Weights of a small mixture-of-experts language model, trained from scratch on English Wikipedia.
Size: 18 layers, width 192, vocabulary 16384, 30.2M parameters.
Experts: 64 experts in each of 18 layers, a sigmoid router, a shared expert of 64 neurons.
Training: a variant of Adam for the experts, 500M tokens, 3813 steps.
Below are experts of layer 9 (counted from 0) of a mixture-of-experts language model. Rows are named router (the router's row for the expert) and show model dimensions 0-63. Each number is 128 + 32 x the weight over its row's rms, rounded and kept within 0 to 255. Numbers have three digits each.
After each expert's rows: "gets" lists some tokens that make up at least twice as much of what it gets as of all text. This comes from a sample of Wikipedia text that the model never trained on. Tokens count by the router's weight.

# expert 38
router:077089134157158162145123154093055146110140145159137153112116086197143158124139095166176059076175059150076050184083146106092190108089146097094127103164153113153112114155144080092156122148097132
gets: "| ", "; ", "1", "|", "2", "5"

# expert 8
router:084156133144127115152123105119093083108184141115104208080197094159152127128148135169157101111082090177101108166148138095081122116138128156120186114115110182161152121114074114135136111134104105
gets: "and ", "- ", "or ", "He ", "by ", "he "

# expert 1
router:141149103120123106156079127133084118138124115174103175123182116163133115126126096146149125115181124173097078195176096086088101139077052097115135081154153138159132089107114126145082114134084113
gets: ", ", "and ", "–", "; ", "(", "), "

# expert 12
router:112200089143167166181137177089077130155192118134102210105136104150157147118118102111175105121139073180142113165131112136094101110048122082127119128134136109167172155147087124159141111139087093
gets: "==", ".", "===", ". ", "== ", "it"

# expert 60
router:144129137111188094187114163095095104086128109155149140149173095134122114110135170146205122137135050172130093134169131089170148138106068123148083067112157155088136070087079088083108151146075101
gets: "was ", "is ", "of ", "are ", "were ", "it "

# expert 41
router:128136157157132155135087144108126116165125098179071174074128097128151136138125084133158093132113115158109141177168163173088201125081107107151180077132208167149187121150130144137108112112126073
gets: "- ", ": ", "al", ". ", "us ", "o "

# expert 19
router:069171150151176116148112161108102113135108117155125141093113090119176185120174131119138109167121125147126096135150142102104111135121118091069158079116131132109118120081098102120199114141097062
gets: "to ", "of ", "with ", "ing ", "for ", "ed "

# expert 20
router:141144146131104153183086173137159098144101121158108163069142144105126102135140052077139117133144119201141115098145086132079188136067117112095115062143139149133184128143067120152151134107102111
gets: ".", "- ", "–", "==", "ul", ":"

# expert 46
router:070134128158160126164092141108063107164108184114121186129124105176121130108082073101133164067125021128123073095132134075084103137093150097125166127127152119143125095131158110123103127126052062
gets: ", ", ". ", "- ", "\n", "; ", "and "

# expert 57
router:105095160152149115132131152083120142073127111121130166093127094107149097174151104144141039150149112168101081187168135110101115070054164095088173141130183138137127141125094146131157121139083118
gets: "201", "200", "202", "in ", "199", "198"

# expert 2
router:127109187159149106167081155045094105060122101131116104115138059181176141190151109146141085057140044152126129159162102095123091118130070105111168111130156146136125141127138156071151119140089095
gets: "of ", "(", "in ", "to ", "a ", "from "

# expert 6
router:136161120135164150144134171117109091041110115127134109095112063169136138105153093107170092108165138122123085194139105130078135164111104060088122082159162139087155120083126204064147132142084075
gets: ", ", "the ", "|", "(", "===", "released "

# expert 44
router:145169142131142078173146163113054118105160124190144143124115090171112138122097128117166146149157087172117113157188121079114121112073126087143132047114185124121156095104051111119128123114130140
gets: ".", ". ", "–", "-", "'", ": "

# expert 56
router:078141140112230159169111152131101086090120078151144162100143116184144108132094024102167084143177102136095104154101168082094189120098137142151142082138108144124148049127090121178185142116093140
gets: " ", "\n", "0 ", "1 ", "2 ", "3 "

# expert 0
router:116112135129129130168083153089096125087154144168114159058115087157151122117159125131143141070165047176017098119154073064135162164087131089053108094195145135133162103129131162126139115169085115
gets: "- ", "6", "7", "1", "9", "0"

# expert 47
router:090128128136129136149088156109094110097173112109121166094132148136162152133100051110145125109148107152109124103159117133143174159107104118143130130113130122123174119155060172154149151125070100
gets: "\n", "\n\n", "- ", " ", ": ", "0 "

# expert 54
router:072103147168178182145097198084090085139102127143094164065143080146134162155170073063174038143180095161111111135089117124113177129095170131130117103122152181140088120144122159094118166138110095
gets: " ", "1 ", "3 ", "2 ", "0 ", "4 "

# expert 17
router:092151120150126125165169154132098128103129126109116112107158125154140167137115120129154130128122075125100087106162130133097159101066128148147146147124123168183166063133114170132179127102120084
gets: "\n\n", "\n", ". ", "===", "See ", "= "

# expert 61
router:162082160155164137126062124091078124083099143091111168145174099167113164168152150111162070087109126169085107160070171127088118156081129147108212091143182155099077113116120077103170109143070066
gets: ". ", "\"", "s", "\n\n", ": ", "c"

# expert 28
router:136094176129183139173053142113119114095108153101161177076137087149130114178169091150159100134163066195076093165120114084110153109110098163041182079120142197115129108129120084112202121184054101
gets: "the ", "by ", "The ", "he ", "to ", "for "

# expert 21
router:106155115162132134166127169140124111109108063182141146103221130166110108142093124092179108106181110181098092131145073105065088066110090112110187141132132176154158155107113116097143145125070129
gets: ". ", "\n\n", "by ", "the ", "on ", ": "

# expert 23
router:064121197137130081151077152088112061122154128143175135135121123136150113093152080153133112120182081166090104153153110077138155146132159136123147082123141152066122120071129090145190155113058044
gets: "that ", ") ", "was ", "had ", ", ", "which "

# expert 16
router:139124183170157141104116146089109139123115123109121158145136088170091154145122152164142043117115093172108113133137128143116126150137121119103183094132201176116149129133118132130111134127099070
gets: ", ", "(", "-", "/", "s ", ") "

# expert 18
router:128139111129189110155113107106109070154107064194106136114129156157135108104161066126171147103101097176080089143169097136091139089070110094108192055094148131177165119099124084084153158165108120
gets: ", ", "and ", "was ", "), ", "\n\n", "-"

# expert 13
router:176146157120243122147126111117114139126085116132143136151107084143143115136172092127152093150146046133117096189113154103110098111119109111120155062099198132093142125085163140124160130156090090
gets: "in ", "for ", "with ", "was ", "as ", "to "

# expert 35
router:089104160143098153187093160086108083123146104172123139100104116118125103132198055094107121147149109152121084134133094083122145077106125131120128076167145120117203080119105120134171136189114064
gets: "\n", "a ", "an ", "more ", "one ", "most "

# expert 30
router:140144126137174166185129134119080135153146141146141172165089108179127158107134137110162097125153044141105062139107091164116138122076138079082161090110185165122157128162125153089109094131084075
gets: ")", "==", ".", "'", "===", "="

# expert 25
router:139150145104115134176089125080061142111145106112165131103129115205140132097147092104152148126167057135080072158134159093102185102056146106077120077165133140137161108152112110078126124188098104
gets: "| ", "|", "S", "M", "2", "P"

# expert 33
router:071101124158179152149080192125081133116151125152099172050122138155155120100174117101154080144125065139131136125101132092097131137090112128101146111144152156109202136126136102138124099188046080
gets: "of ", "'", "for ", "United ", "National ", "American "

# expert 45
router:143137160143152110150105177110054128112131086184133191123161072133111176145138158134175109117180096173089068137160127115091174100088186091084123126136165181110137115117161112116104069142114078
gets: ".", "|", "-", ",", "2", "1"

# expert 63
router:136114128166188123151085117058060149092163154087115156133107099136130168132159122111151055155179107121045069193115103103105128118104101093107156117108138150162114121152124094120185152144090094
gets: "| ", "(", "|", "; ", "– ", "N"

# expert 39
router:108138153192153106165100133142131104101154101143133144077157122154154092130121106125123104154192119112156109117152119075050099107116091083087143131135148147141165157124104112117168167131092139
gets: "the ", "The ", "s ", "his ", "a ", "its "

# expert 29
router:096106205111115140182101205131070137080163103153100137091123112162121116147210077112135059104167095137042071126125103119109195126062125136106133084168172168123159134146108142146207157188109130
gets: "| ", "201", "200", "199", "198", "202"

# expert 48
router:103114188173152122175112188054100085123156051170081137085156090145123180110110142114110121168113110195092088189086123110082093114135107100094174128151166150143126099130088063138169093121111127
gets: "the ", "a ", "The ", "s ", "his ", "an "

# expert 31
router:135161131120211148150112161136137114102122106147083172110106119142194133122121115037190055102126129139071111158145106113082132152081164159077146068149150179142146141137112085123133128166104069
gets: "| ", "of ", "by ", "- ", ": ", ". "

# expert 32
router:103162152106162128193107125122138130087124176173105195061158127185150134120101069138150114085103147133097100150129128079092145066067086133051123083166137095129115128148126123108185156122104123
gets: "|", ":", "–", "-", "°", "/"

# expert 7
router:114099125179133130148094135082094142057150093153131140144164092127144145085079103109184071100208122113033078166111103062095130121074121069142105127180185131098174142119133133077176129177115091
gets: "| ", "to ", "and ", "\"", "|", "("

# expert 24
router:104142148136150145142123135112082129120099137174118155123130083173160165097104101123129106127096065164090086133110104153108077100065160061079177094129213152114169103158154129120130171138071048
gets: ", ", "ing", "o", "es", "ic", "ed"

# expert 52
router:119106153168202143168079123083055123109160155125114150103099126127141128133141084062209078106189107110054112170113103100108136132103142133117193103136149102183132107125142132130176182129122106
gets: "| ", "; ", "- ", "0 ", "(", ") "

# expert 14
router:104151134173181124147110166145105121122145116139123170137135065149170121149115138126146092119162115153105113123170111128090103124115102111115184099156171237138159140089134098106139102130097074
gets: ". ", ", ", "\n\n", "-", "and ", "- "

# expert 51
router:093108171113113208184090160098110036079158090180092175110102130140107138132212059121143132101142059166081109113133071150098142117107083121122136064122159157201203129187077111148154129106097104
gets: "\n", "- ", ": ", " ", "N ", "% "

# expert 11
router:129166089161166087171078138073088168123145071104162129114166100145173136131168138104135113151156135137118119142133104088091128151110125054088164144154102190099201084159107132106134116124091093
gets: "in ", "In ", "re", "\n\n", "S", "Al"

# expert 22
router:083169130139159152188098093090141093131119115115098158070149101152163139126162085118218072114153073165105071117085143082118165103054129136097083092122123121144124145165068092090101137134116117
gets: "|", " ", "–", ".", "1", ":"

# expert 9
router:129112191174129104158066210111123120118161134137158154131135067132155094120094151117172144120145087170127063142194146137115091165069116100155133087122132158130150128137103151132153109133078091
gets: "- ", "| ", "is ", "was ", "In ", "has "

# expert 50
router:150122164164191105158097116123124085073077170141115161127123096122151110150143106140168070143155105102085052160142102128107135122107161101079131078101138147144145126131064094133174147107086105
gets: "\n", ": ", "| ", "–", ":", "("

# expert 36
router:111109122174145081135082119072111151124175147104083143143133086136182103139155149141166075107158094151150066184173133026109128141133112119175134130124159145102131170120143088128147144113050091
gets: "in ", "and ", "to ", "of ", "on ", "for "

# expert 10
router:116148195135156122161067175145110069159118112101184180106080129146136099188144118109168094131085110142059110165150134133106177121115154138086171058117183192147145107117148105132190147079103065
gets: "\n", "\n\n", ". ", "The ", ", ", "the "

# expert 58
router:089137120137179141140101137112129095108135129201105160138111154157117096100116105103189127119182077138105075124097095115110157126088102105136123121104150121130194066150079125116100124094099113
gets: "\n", "\n\n", " ", ") ", "|", "("